Experts of a small language model.
Size: width 224, vocabulary 8192, 22.2M parameters.
Experts: 16 experts in each of 11 layers, 128 GeGLU neurons an expert.
Below are experts of layer 3 (counted from 0) of a mixture-of-experts language model. Rows are named gate (a neuron's input weights, with its number), up (a neuron's input weights, with its number), down (a neuron's output weights, with its number) and show model dimensions 32-63. Each number is 128 + 24 x the weight over its row's rms, rounded and kept within 0 to 255. Numbers have three digits each.
Before each expert's rows: a language model's description of what the expert responds to; "mostly gets" lists some tokens that are sent to it at least half of the time. This comes from a sample of Wikipedia text that the model never trained on.

# expert 13
Prepositions, chiefly of and in, after nouns like end, conclusion, part, episode, member, as in end of the film.
mostly gets: " L", " UTC", " in", " Follow", " link", " of"
gate0:154117150110142112168135126156120143149155142116113133129147148149176104106127137125138174112138
up0:141084125138134109151163100124122144110153128119150066145138138130130158122129140132151180138153
down0:153174063121146134202121117153118133144162149125122155135087121141148119168138140111095100150097
gate1:120147169113118118112114116129134108133145106115177128131148148133153130134133121165152169119121
up1:096110134108125126118122102111090133143107127092134082179126150108171086105101124118115130124137
down1:092142152118102099092110127128131137132162116143134126147132115076120117134136123140107052137150
gate2:096116140070185155112131175120118094116081074104099147087155176110145104094115115119137107117152
up2:132130131105154106139129128139112117109099134127135125108143154130144084090058134133118147108170
down2:125139078107106128156135179135134137149095166129116129105120120135131153153142090129158138141142
gate3:131162147139114146122136108142119114120155157168073085094128107095105108122113112106165122113108
up3:104096138131123128136124131082095138120125124119103101114138129078105110104098153132163090127129
down3:134152187102116155141152136099130163183126115165168168122123155120088142089126123142150102114130
gate4:097120108112113092139155120132141117053126161077135134079150133112094107150111117144110134152129
up4:141133127103124142174112132110150108156156136114135124098121156122121127158139113100076139123155
down4:117133150110077143121119119058133105100114118142137105129168119107137152126157117138101101153180
gate5:120137114121152083132108123155137108126151158142104140125133110117150116131097129103101176156119
up5:116109137092140096101140123120101116098146146146122137137134113151141114102138144110126143123146
down5:143092126129139110130122116168119133180113113092103148106150113139095118121147120073138104149115
gate6:089122157134133115127152170133133088128117125126101131126171165116132113155067151162144113125131
up6:127129109154157160131113130106140122148122176063183093118169173138141154132152109113150109138144
down6:148118158127108139098138122125080162134138147148120155134092107115127087159124161160089121169118
gate7:181168114113139158122140145135133166104133113116129127125103132093141119193144068164135100166124
up7:186114118154120197139124130138147126176104111161168129095113091102090109128156135156119128139107
down7:130121113139155123132095143133108122182140112138108090085126102094095158155102151138100128085120
gate8:193118153137132123116126107108108133081133142153147092141114140142111117147101103130118147147138
up8:115150107095129138142103080141157107111114116122104150098150152112152133132170098126136069133106
down8:096116222126127097096123106144125186136146133130128184111136121146124116123127145100132095142131
gate9:173125139086144119165118159118138115096149160122087150110128159122106111111112108102147126131113
up9:137106129130100112139167134128127092117118151101152103189151103133097125120123146131097149107146
down9:099106136126138145156153060158088153142129122161125149116083133141134110146139108122146158129087
gate10:152163110143132112132097129143127145136167169112158121115124150092123113143129145138091136097142
up10:149164150163104103131173143123126089149144081112122107157166108153112172166121092097107141095100
down10:163138219129124178168139107158128171133124125163169159098122117154110121142100161128114106132118
gate11:134112110135154138105144106151148143153112078119157162096100147107133137145119119132110095093124
up11:129082145128106120176129130139099104137133132134125110112180107165119133136131159111092147113132
down11:116135187116140131139126083147096134090135154113131125107106129160156124092129124165120128171121
gate12:139149137166146120112120123111088125111182159146179106153120114084127154171125131104134157139152
up12:127131137128151111148168148145117076146104108140152148116201094146143100155140111096128138117101
down12:116108140131092131095126098099115148095147101092117154074176166114156087137112155128105099098106
gate13:150157130103143124104131142129092126128105149134070129126173117122084096133139116123153116125106
up13:085106139157147119167123114103072139143152148147146111112128155156122146113130143131127102164122
down13:162148161142131109070133110131132150104094128115165161137125137118110133146114166122126121094147
gate14:147144137096142113139114167141128102098136097142119128102122136119124161131158131148123161114149
up14:162101140133138140117125081127150170172152122103122142109152109143135118121122146104125091104117
down14:138150174130146133152113134137126108126156167128146131115136137163119109121130140143126127080149
gate15:120127116125099193132113089103153151128100113122129152057150165125102145129134155128128088098142
up15:156145125091120140106125139140116076094157157169129074123122127148147088139130149145157053123151
down15:157157098140108138120148142098162132107141109096120142151117144142102131120150104130097169178100
gate16:104103117104096130095131114116082165137139128172113142134103183082102141114111101146113078096145
up16:143140128144155158143167155098155084122090107088120123158163144136127124129130172108159133159087
down16:117175179185139147068138109137115151102174143138148125145095148142072119070147139150109111104154
gate17:141102120114165133138116136175113107123160099125111142069135150162139113131139125097176118139091
up17:137098125141114181115127137127148108078172129101133115090177141140150149153119114119121136166127
down17:130136141107117120162135109082104155127099145151090114128139110121161125128113086128094093147145
gate18:169140105101187136119128121121134102128152130129128150138115096143138124158110095134112139117117
up18:155116132128130143096140154107133141151064100180109105164173115173145143106122098100142164143125
down18:119145147105137097115153134156144131097132184140139114131135150140117144132136105148138125093130
gate19:124139149151173184133096129140108094161086119134114142137120104165151117158085145102132139116146
up19:183094117155143161115135124130134146103145175162110153111122123133138101136120111106117134134076
down19:121135179075104089092127132144134135100106110133084119115128153108083145139117090144114106141111
gate20:171122125134156120128131121122120137117103097141121107141159141114167118189113145138130104145163
up20:139123098126135140114092151130127113145132109105141103127108162102191117147092137140126085159152
down20:123131111152168124156100146198115129099172133156118162150108131136110121108104136112106167139142
gate21:109149144112133118149126127147121099130141146132141133098178077128167124190105117127104119122104
up21:166108154124127135131168116129104164124136108139078125157102083139110135097144107075141111139141
down21:111143154109084166136133126152158124119127119106160166171126103102140161146138145106143105136172
gate22:133169117078153086119135139133110104138092137136098146103095099095113123162119124135132147122126
up22:081147146151110128110148070135103134154131117092123138126166144138155109123123128142102083129099
down22:160149152157122110180146147139170109170085178110126144114157159093123110114141129134154165101131
gate23:141120132105120141094102144153089125171138081158095097100134155119099120125118140165122138084136
up23:093127151130129150124118105132138111108100134117128157140119101128164135151100122091125123135134
down23:127141173139161116082112152122146111126136120108131146133133144123080103110185148167132074114147
gate24:143142142131142126126110127150105132173143192138114125104116089126152092180113084152154111140081
up24:093135153131082106161111105169161108078094064127115109132166126100100158156130145168116137098171
down24:081121113102119090097112131129118155118162132113136099124111076123163099143162088133172149152143
gate25:105131102166120162156139152127147142132102135102134089141128150117168161132148126102092105135147
up25:148135163087142085113101127130116124117157113151134177115136117124093079123114148125136161120141
down25:120095137125103132029152115120127140117134098133134084146146105098129133157114149179151141129153
gate26:140163168120137130159104106149117131173145157128103081083139100162181141113156098110084111120116
up26:103110122112173106129146136141160136136103166117111105190120139101119080100127155112131109128152
down26:136157158110098099141117120141128103121161118094142096102153121142118182126131104130131157093143
gate27:150106136089172164135154116119071143085143097140088117143166110096193121214119115120143157180160
up27:130114170148122170143131146143154146168146114093091133126103143194112121096122143116143104124081
down27:126096157097168132120155093140151106157117137149103127110144136159107154136165083098139149171136
gate28:164133132138156098115133106157088168162081120127129133102097130133118105106161150153101173122146
up28:124139116114159153142133110139117142119113146143095102126172117120122185136132163121096103125130
down28:126095158116102134160118077120120140140119149144139163168134173123171091105157158126149112151142
gate29:137148126110149117120122116144121139148153100121126145125101180161156128159109087112127128099122
up29:152140142150108160133114124108103134160114172168112092103133153130127162098111137172136094120097
down29:146120113139108145101137171128133075187129095158101126136121102166141153156079176166072098104149
gate30:143121137117123155144114116121114147143125163101137140068148125160153101097147170152136104148113
up30:139137106113109166119124142115128100114129142135135151124135122111150119130135103151123126135156
down30:118093132102133130135082134149100147161110169146131127129105105112129136091104112121098134111144
gate31:157143136090148149164092112117136100126175153067161152100130114160135143140120106137103143149095
up31:136158134093129144140103124114143074143154134133165131133167121134100131142098139132127122125065
down31:119099054139126126103120128152135128110118110133137111122113082127139111141112124106108153119140
gate32:152147137124125149107109152131112138118114114145083135127094111105151128159106106135148139159149
up32:101116105132149134140124122119123102141137150146128109090142133125125124122101157136098108108118
down32:104110113093094126163128149141148111130104131089142134115126130133171154106111133143153111147141
gate33:107085136085118133125117149151167125137125105154092118120131138124113108130073110134130148126135
up33:129132129126116128132137127125156114100114139086153095148124078105142118153100117192130169155111
down33:185151166153125115120094136154103155120135112111121106125152141127123129139112125117103114118113
gate34:132131130127177149115117127161127108114174104124135139128169094124140128143067127116112160120056
up34:118160125120145139118145130106104152104190134125147132115120110109119087175099109126153149108131
down34:172094102102140116167107145125136110150082062151123105093112108105056145123139111124120124146142
gate35:147088134110160177125116136109147106166142101124151139113157170109145108154119124077125102137089
up35:101130141129168136104099115110108147104111104138147106127138144119186122137129113124128154132126
down35:153132145151134129155132129138160170133146121131124168152174152167118140130132107096156126122129
gate36:161124147154130142125143107143127114138120166124158143132117111131142111163114151132100176132140
up36:142136136117158142122145095100137125138145128104130152124147128135139090117131102134136143130154
down36:132125080178111152125133139109147087130118142116101068140100142096134147128147111125164180139163
gate37:101188125128132131145136151192103080121158104122123116082157121123106165170111150126113122138112
up37:162150150123134114109141161101129159120107132128147122139132090158107090126172141138092131157130
down37:120132120152112154139181161143115131104130117167111107133105157163134159115082151159158103128082
gate38:110158116114168101160126169162155108100113164136131145108149130097103139148087107093139099155145
up38:133110155124104132142117102120122155150134081088112083114068148184150130092151094124144113118100
down38:080128074131123079142141154098125152089121118110122119098117120132144130124128135117117135156100
gate39:137107139113146098133080150137115091146142089136132144124119133103120098141107161125151091106105
up39:103139157111125194116135144127157101115098118166109132171118068131104111142130084089097158145123
down39:116127137097098125161138159112129138130093152120138147140168130153135125132099151141118078120062
gate40:139121165097108147137112108134136130138144132145113102146161150159133109118123125059131122128095
up40:122101112176139117118138140117095147116106130085133159089136126109114153156119130163145109148108
down40:104102133133148110109132129136160102112156115154150111162165125167126126143114161124142116111114
gate41:145107127121152160159076117121121117121116132139125126100133117165088130075086151062165133138115
up41:103129137113165126160117117142096135134158125137127153113134072118119103201125115138077111163122
down41:109104171137115093108168143102140120131137109082131127095112116104102099162142101096149136092140
gate42:101135139113137123095097167142137130123138143152123141083094113099113072146093110070123126159127
up42:132125137099127126143130118130089142154143096160123142083101090166141116149120137093139132153168
down42:143115120101141101112137107129132114097145140125152127104095100137140114169187091108161123108117
gate43:142137142152131139130099101161147111117152128097169086144134143120136159153136166094095129107159
up43:114144113136115165123137111128173100117127119136112123109154099129127159121128147102106139096122
down43:104147080115119127141103068122107107127122120134140115136085091126175128129144096113143097156107
gate44:135100157138150111148124125183125117151132122137135110146097128095098082134125110122147129114081
up44:167135114116158101119141105103117129142143128123147117130175167186138114150116157110145120139094
down44:134103166115115126103114156119139142139142084105147085136147086094133113108071090103142129143143
gate45:116091144145125170135139176145144113120093162151078123122138160120086081125124173163107073127133
up45:115117122107098166124113124144115138151098105102104116104110144173085106144123150150127155129171
down45:148132091170107125132143119124161109109104139089179091137140121141142141140114106146125136105103
gate46:175102156108164124109080188116102183133184116139156087148097108135133131127157110099147146135126
up46:100108156115106117088149158112100159107138129137178125160099130105130084135151165141158113089137
down46:111174149133144118150094182125120132137145152149164131158096095141081121152207119100128115132098
gate47:182145128098205131105124130129182081143134077134112128118148138112121110149124115111141123117115
up47:133114143136129120120068120132120135125128205182131123160084095164104076109125118146126148111154
down47:112126142116167093149136152149135177121129111097136088148150142157153134088108123162105128092126
gate48:177149131079176161114111175126139165133106083116112160160165064090103131158116142108137137141122
up48:115108141105099150138153107123110119162085108147151119115137129119118164104116161138094143133075
down48:157161150145128134118140144127120129129128146098140137160094110124145164126106125139120127123144
gate49:134138135105093114127121142136124172131138155137098115117131143127113116155087156163096153147092
up49:131083145156116141167110120111149166132154112149149169122092123125151187109184148134106110126134
down49:122128114151157124101127174160113151154127109089109112150129162111149132180098166101136144130147
gate50:099104124141136152136141149125133127124115135131146113119149146088145137134125114108121133090144
up50:102161116119177160079163119106157117096143144118117160115150187128145158152100129131137079096117
down50:141154143136109180124125153106146101141096153128146148119164148114140138121134113121153115180141
gate51:120086132133142142140118108158104125188115130101080123100128146118170109113150086118147126106110
up51:125126145113104112160159118172130101148169187088108092109139160116169126130127104139093121115168
down51:145101148111145144104165081107097122134149168155129105116132100131124103152130149136090137129127
gate52:172124140117142091147124155133086121123119104077161108149145177127151126134090155118110108127149
up52:164212119134161095084139111129094107117163093128173127172115141129116116163091133166121166116167
down52:100145164135138152132125146169136168113103133136175129148109097103149100133121119141100134108160
gate53:117159129113134116128136108137174097105106093144135116140098122095181113119083092166165120097079
up53:152180125126167149128137170109101114113089096138121123114145130073135109128074143183166101153074
down53:143141096141099125132132142121100125136152141135128139144154129116142140160087155161037151152102
gate54:142124126117122096130127146170190107122142091153111096120087135111128081111134136155157150099149
up54:133144114108160142124108116120132130118137162119153120141141092109146117171148115110132159111120
down54:144096150085115118057110108121133163152162079116122142108145153115116117094138151129127110147131
gate55:162091128086131140119164122104133093181127090151077138124120098103153082121126119125107133100161
up55:139103123110110134115153131090135076127169089106140155130147121109159130101104137134108122129138
down55:130138079139069145142114175125145123148071146117150142096133115144095135152163117113162137140145
gate56:120119133138124120118125126130151151065137173117134161144126125131139147162104116170106135077130
up56:106150116123165131159089139160158089166114119127093107109132140149138147132111135080155147174119
down56:157153106143120122097121109141157160139122116164114114104091157128163171150155111122133147124163
gate57:106129138112161123159126137151131084120112149123128126097183112138104158109124140110142114125118
up57:082135107141169132147130148154174072098087152136138156131178127097084150079107122098123108104130
down57:142112154105096149141132062123127159105128156127131121146153117113146087152123119121136151127128
gate58:147127118130137162127097136113092130146108118126122095133135120097148179150154117114090124130140
up58:153127123123186105110120149132114143122093096127128092161146126134216098108125135107126114137112
down58:080092074137132085170094117128153136134148148098158151089107124144121138138159098134155166139119
gate59:109116144137108150139113103143139189145117138144144157166143137111090106099132159100151119144130
up59:122123154119112137139082109160147159113117099180164146166142130132130094149139120103182119145169
down59:150132113160123159160109132162115127194086144118111106108120127119133126135137119111100088159104
gate60:153132111105113147122111126124124146136087124175085140130069095098127065143136139151087151091128
up60:097181127087105108134121116121106158103124156163138137164155105137115111079124116136152119125146
down60:116111209142118128097149149097110113177123121074123116114116130106153124102131122122148096103168
gate61:110145124116104150128137109122150147133147151119136109166121109123156130128124092116145174140107
up61:125179131118116144120114159134133140112176138135125137132111106099160131141128125129154143119144
down61:139150077130120182138103103137121151144161119121149131128114168127173125116106132137097073183122
gate62:100133122130099146134125119163166148133145110150111126103086152117107085154149088094101128142150
up62:108097099103131109151110158128112148111098144153102110148092086108108163099133095114143137124087
down62:135165110154121107056133094152146100114131113098106124086115132123133089107138105132124130143138
gate63:070121149128115100140135112125106157084126151079163151120169124127162154157139141112147115110138
up63:108152143128134150103123141146136091126119106168137151121094152159147121157123113165143123164105
down63:099116113127164147105145146099155107113101093134126173095195131144107138165137126108126127092098
gate64:153154122078133169097176165132099131161138076112085111086125143126129144140099123123144087104114
up64:137130130177135112116125137133153105107148157086124148131164119134129153159145110154104117142153
down64:143155103132169145162121117095119099120168142149130126139130136130148145134133150152114172149092
gate65:155123113135118162116106141079116129116114107124163090124125110130136141127157096164108142139093
up65:170147125129117100126098143129083119156178146138147095111151092127139146116124108119120153125142
down65:132092029143096118104114149140149143128122139161088117137144121124129131123141164110128105138136
gate66:154143160116131126124121119140139091144155134163142126118131113174101162121108158077136149111134
up66:158105125117134182159103115145123106135122131171119119116179085172122153105075105128097136134115
down66:075095079091119135126127103110134139105148121137116124067069123115145098099100138198146118122108
gate67:151101137082109118105107116131098070148154061147124163115116087103115095136162122142101147111145
up67:117098138121125102128119133158117129139156090140139159087108084082136103087131105120097115098157
down67:118074077122098116124144144110140150168113180112138101111106085117140127148141120148155152129115
gate68:111097155134096132123135134107148089096111159089135171137130123165126131148104078143132159104095
up68:138136131095145148115123115135180110084143121186116112103108125104163117139107175081107082150153
down68:156148164177128131164088158113078112166143127130155133125167134132133113132108107149136147090122
gate69:152164156095140138136126140161100148138133110135137099161127162112119126170140138109158152145166
up69:099126135164143136072139141126121155098112130116139161133132129151162170186138117169138126148103
down69:130190107152115119099124122118129140164130162133091100190124115096135149096135108119158105179105
gate70:141128129114142105105110139154115118130130196108141153124090113159140177174112122107149164115099
up70:118101127108088118155131134084162157126141137090132136109154145134099151090140091151142139159127
down70:120074110110167162126198079148157125109084154112100066160113143134140109132109130118113147123107
gate71:108169135085122129125122134142109154117146143100118171162120100116116118136129115154129158130163
up71:091167133100153149113153107161134106121119123138102124138112131157118127144113146132133112123126
down71:128115126100127145109118155096111128126112124106166110103154125100131144152100109194155163090099
gate72:167137146085160123099128151153075129192137133147108086122096132101133105133111146149169123140109
up72:108106130152127116119137122128093150174126104108133173159141059067102156094147110120110166103134
down72:129154166163129127138149117098118120141161126106121101131152113120172175145095084200108173109134
gate73:101140113100124120164124103110127073148127107152108117076139131106120107125106125097127158126119
up73:114125137115120199108126128100126149160139089141152109146106147130139072099165114153117128094100
down73:085158110148106146136130124171110125151145180064104139110137148131177119092098161101139104140120
gate74:111140132124139117155091120144123103205156148116105086141105125149126140143117143150114133110118
up74:090113119131119123124151156092154153108123123125128121114131112101127128119155112084149144127112
down74:143159139100105098060131109108151160097125060091114107120167133103135145130148147173185126107127
gate75:115138121105141144121072157153097096167189109154126116118130099137136108124118114126118118077082
up75:144106148101165134087061133110114089150127130093154121122107110150155110111097120177138139133135
down75:088125127147157166128117168157103144132114151192185140162091103133110091130145106101072141152139
gate76:102141173107142167116112127164091107131104122141137072126143086134141163121139121183150106104115
up76:131168138139147155163130151160106121087150127156170117110143089131120177144105154134153134123104
down76:108133114129154165117122142137108139171113139164189182141104106128116107137147115121089100145145
gate77:101163122084143119102141138128111099114145143105152137106138138128140139145122145091106138111133
up77:138118149108103118140162099178151117134150123144136127158107116197156130143144163148150137159137
down77:176141150158117114090147172174126093128146137105111150106118106175128169143120129141138163068135
gate78:108171122068140144096121142100108090070096140147131115139192076106103109131130149108123129153094
up78:131129135115149157107113099146091129128113079127104141089125091196139166142103095141140149165137
down78:109157060141124100131137166151091097102121125123087123064135127096130126124129113097087126114108
gate79:154120151119114145149102167143119129126130137141137100095125103135143104111099152150127133108092
up79:149126131165150153142133116169140158147079129135104112113125112130155144145104154106135142118121
down79:154115147128166173151088095194150151103154108149105153131128164091131103125108162122112104125139
gate80:112132125124122113123121120130147094111154125108148156076141156125131122125137094112152109114116
up80:098107118158111132101138094105112123129154116140153113098139131143133109128148111125117104140133
down80:129116138112136125147152173115179104151160114099139138151147169140107147136159111122142173150144
gate81:146134120142140169084123115125119146111126124135101123092118165117126156134137093149114145172123
up81:146099138104145121098102136130126151181106092144165098120113136099092067138137113149096155101153
down81:142113002116115122119139153116115119158120134167111125129125139148127140137149122126145133147103
gate82:155117140081104152119100156092152083112112173175119086112172165120149136120107164118137124169104
up82:139129114103161127152120135114135060092158171131122129139095155126167124133118136104125099100098
down82:129127087132154166122111149098166144125142094126107124120134144153085094150123119145104104174134
gate83:151129106124133162110150125124130114117140151067155205085151126116107171104129115168140063141093
up83:155154126132128127117127110149124144109162134102120132088145137151099129122097103144151105120100
down83:122086090134134138113127170124114115098120161119110118140119115156094104116139158141095115134205
gate84:149099131110143122108136131165130155141173137125145087133130139149129155112156100168178113137140
up84:160141150158129135162122112140143136125108101156123143091128060125114078090144136140096148096103
down84:137131168167112152132124102148123144115118107146137127122119140141172115100129130134082104087123
gate85:127170097127152115178124115113104117135092129110162129074116126139135136130108085148122109119168
up85:147105132107156145120151111117111184119128190164145128106174098131178107074141087113114140125132
down85:119120121138073106118138144117154125107124154114149144116117142131131151156132051154125130136137
gate86:129156140147115110151080092117141095123150133131078158156137071115143120146107104120115118111115
up86:139111155150123145142101150160094167126116097132123099099130217160135153114104144128170125103159
down86:077153090125149141107127143114153157136130164117116104125164133157134161093154138124102140103147
gate87:139160135089136121130149150141136194108080141167145126132105145108123107132146156136150078122100
up87:125147114111123128131142145132198171094100124108141111151093111124100139140152143155153116114143
down87:112147148149137107111109170120131107157122103134116112149159123114140167166149108141154140136100
gate88:160122156132136129105115103146107124127152120111104119077141161143151147133088157112114159113158
up88:115139138119146159134134110135134096110113149084123127117101147164147104122080136128154112098104
down88:141165074097130157094135160088154125157109103137104116095134114140155111069168067138131113165110
gate89:118127156140129141105125121113141096133162076107094153102110137124124110164076100155120126117167
up89:156094141135155147111106122139125094120092140151108137141125155167132169100100080108140136155114
down89:164117128148182116127108178150128126127161118130094153144132160116084140104145157131124126099155
gate90:162083128126124070170123115159126098149149140093158109092097175110146128164086157191138146108126
up90:168114121103144132135068118135099136161077109168112154136123120136120086112148112109086063107087
down90:160161071122130144153179176109118130129119160128126148151150153122079127091154098087142101149068
gate91:126106115129141158131129129106126089089099135136154135122178101126089124151123099136107110128054
up91:155123120139132143086119125119114117143108133145172110137169108122140108151127123148123113148074
down91:177129064133135152124159167135167133133139099095093092110140128152126112108113104170132159117133
gate92:123142123106135150104157126146091115132122118174103100101114128073118101179111108113169101122108
up92:120133143123163111114157107144101145145137116133092152136097106143148150195153130142115145162119
down92:097165074120125160131140124138100100161082128143096073153094127120102111141136097147105146138116
gate93:183147164120184143131109135133142121110148122110136119111116107140158126173132123125121127105125
up93:163152131112140159094106149160138109107133136152125085130089098118156117117124148102152098136127
down93:096169118099145134119079110116121101149153124178138153152111103090124139103091145114123108153157
gate94:121067130153108156149120113137141160113124144103156111154118120115190163142140079139146163122126
up94:107193121111140109138164122118092103131165172136097137128161146159087107144117140125141115141109
down94:116149219117149115106093134143135108151118137089113120115134155110102143119139096154113151065130
gate95:111167147122135150142145134127090145073076181144121120127108118150122071132114139126138097170139
up95:133096139158134113104125143125141136138083113145136104158126120104122102102156115126109096088104
down95:172126118133132127126131078117142066131100150132139109172142177132145162130110099155109180129146
gate96:094140128095192079138139145138142112125166144112149100114122114141132120131155135125112146153098
up96:140119138118127123153151143150126148195177122143093148140141147169149135136129132084134150110107
down96:105133214116140094138133127130124083152137117115148111138131188127154144163114126134137129109109
gate97:084136090157123107158085116130135114105146190122080089129077142128135141122187132149092102102165
up97:144150131133149107148155152102092112164077121126143167118138139130116142120114111145094041152117
down97:146152101098112119077218164125148153131121137112088107120096126119154170150153111149088114104135
gate98:118176136149167104141123095139118096129138116122118123095136117099146152120110103152117146123138
up98:103109118146066134128103127126151157100109160093112151119132173156134153107145090119160087127134
down98:127164203142149119098131079148100104112192120131115144117135159090174152115123112127123142114158
gate99:124150114139130120148122144141097149089069141123151121130101166111138116148122080135172100147104
up99:111136132110123118123128096126179134110116152159161085172112123126145142114171078122197131186124
down99:176122120154132145132149150138143116101119117094162077180135175109127125125135087189100186135126
gate100:195110124161125147139107136127081105142129105146100147077162137113136134110144058140112116136126
up100:136092141129085098145153119123125210105091087094163115175106144123131161120143133125160137124122
down100:139151116152065121054112150117147086114126109156139143101156170076158168153132111094145083145107
gate101:125138139067117120124108115156104102161141102164102120131136094116127153164127099125133095163103
up101:125105148179105127144139164122141162085142148128147094115116171130146095125139128131170091154146
down101:149174143143130135117098114135109103120148141126168165132149087149130092130089118101128123120140
gate102:190126145134147191112132125148130134157130122129126089157098123086194152160085131109155154149131
up102:138159102119165142083145092100099138102098111140157155160149160107099121109124116202070152153153
down102:142106127143162132135136064106105133119132165138137132146137113164103101125162104078133145090134
gate103:141140144135168117120138182150147123155151139128078119150152106105086122115094134154123143131136
up103:116135114100149106122119106142152123136101138159128143107144128129124102114148116140154090125129
down103:129108127112135127161128122124151132082100148052094112108148158147111125133120122149137143145086
gate104:210135131132129150128139111123105137130162158134154120103149118143127146126124146155129128124148
up104:135136161078136113121123094151148121120112105151128134160111116141105116137093069142133109117122
down104:174120123128091133083114117132137112144137171104098126146117133138123137150141094107147157105103
gate105:154133122134128119123104140127120150105142156071114108108122189116165107137126114170119138159121
up105:116162124170103166095140109153144140114079143151130123167162127099123154120092187175114156121080
down105:074098092151133143125107142187127143149106167113138151127118139153121077123152152093133057143130
gate106:118131109137110110106093131124182074134097163118178131146162123118174121128144162158146099138109
up106:150140132116119132133129170130158154103110148139132128137162071163134127156116109124176104092101
down106:156146116167095174118158132155101139129158101101142119155118132125131148130109154104117127134120
gate107:154174138141125158144115181151093117097140095158109137128151097143168135163155097100144137122139
up107:160153141080113138120141106103134130137150137166140134187148081078146131136131156103167098161087
down107:124153142128148110115156127120124152103170164147128139102198127103141151129113149128100120177160
gate108:166156127128116140120094160127103112136138093133119128083191156137128130153098092061129129124167
up108:190128134122095175136123161153144118150130133128111170163132146076145103134091101167140084108167
down108:116105055139141138152094119142125131098128172135115132132144106120117164134157123118108159162123
gate109:110107146144098124097133168085113152119167122134114122130111110152131156135140057098170145146101
up109:131136125098088133132101122137177114125083127170112106151125108078143152129134127117114113108120
down109:125120143119099145131139096082143141116097141102138135116161147092134131147090140185149137125104
gate110:176111100086126204095143114083101088166113148124122128144132117112123130149079180123091149145138
up110:137128139151135137124100123129164153148125155102122175098089125124092105132092121114150142098167
down110:095128072137158137095135126120148119114111092117107103089109123160133170121148111154141160109098
gate111:132165119104137114118101108137130146149130078122139130108116082089124087127109115167163129117119
up111:099137113116094113119140155079147129113135124142130090087189122127107102098135089138137120121058
down111:130128119136104070152107136131150153139097104155095100088123124171117117100102113125117101146113
gate112:110089152105115095139125143112138133110143115143125091105143128158142088112156115084141101133116
up112:134147134093128131132146136125175140127139095108165141150114144092119091152114199160131118150116
down112:095111168114087140085142110119135143087120133157127122149091150083119111183134080122152107091106
gate113:113113117125145111118137137086154146105151153096093150100113162121127135123116133097180140117104
up113:148089132153178129159151145139164098137133175110157123120118164150136112094115139096109150096089
down113:138113144123127130178108133128150120153114139108183136161138122106146122131087099167146137142161
gate114:151160138106140126135105115147126117167128142155134164096173088180124099125129128137121129121114
up114:130077133144141108161136126123108118150152155137148105110144111164098124109143130113093117118106
down114:093141123149170130121098098144122116129146126160133084111104116120154092122127135157112170104131
gate115:061113110158111180097123134156134124143104125166132135133095134117165133144117112157139101167137
up115:172080134121141132090134135117065116133156161125106091134083138164138158123119169128130124126111
down115:109187035144119136132110130116144139139065177164148109140117102135128107128154101150142148221136
gate116:171079117087125104168108122154122124159141142097082121087134085130113118084083095164147172123137
up116:156127107114135107153088116122183121142163149118094114092113095127156119093127097168123138109135
down116:157086130116166177148145097138138108117111134147162110110050121121106117104133127157104127145134
gate117:144146120105183178128121165110136099131112146162140152092104141121146128168109139120117090152121
up117:129111107126128104133141083104189130099145121107148206112130132073080128111123117109119158138190
down117:177124153125155139137151064074113129111191105139125091121154123157166148156155105135121163163115
gate118:132109145095116119105132146147120105148164103123131094107145159080099134129112165170095131126103
up118:139133150075155138089124129114090109176105151157170123129134134155131096128121153108102186143123
down118:119142106130108122116135125124113122141149163092164142120117093090131154133134070129124135157150
gate119:170080116144138145145096140156160127171098116144142118133136103087126064158122148114093138169107
up119:108154143106154153094162124123101083117137104106094142093122168098116162120109104129147131136135
down119:116112152124135063114132111117132107124152130147166143126125081117114117129103127135151149145115
gate120:150122117143167140113116109112108127097139148155143071146146169124155130130095144091109102147094
up120:146156133132096129121123115145158137099101131093129162105167173164132113155139148124156124143079
down120:124123217137139115132132119113114104148178102101112117110133127099152148112103120139135137095127
gate121:135129141161093176136138162176162110118124100123120125115145132130122123149132176138141125152104
up121:134159129105138110112145103096105141148092130133115083141134178154156117113131077145094084067125
down121:155137137126095128091172110110126125108161076101131107146147093110100117120153143160124174093171
gate122:089159126121123116123147116155096156119168132110107144133069103097145131169131141169113153121138
up122:160143112090105076156081110104151063154122149127116118098143142128077153108108168106109103130130
down122:150118150107135154134119095120150114075142119112158143087153147093102079146100161173099163117120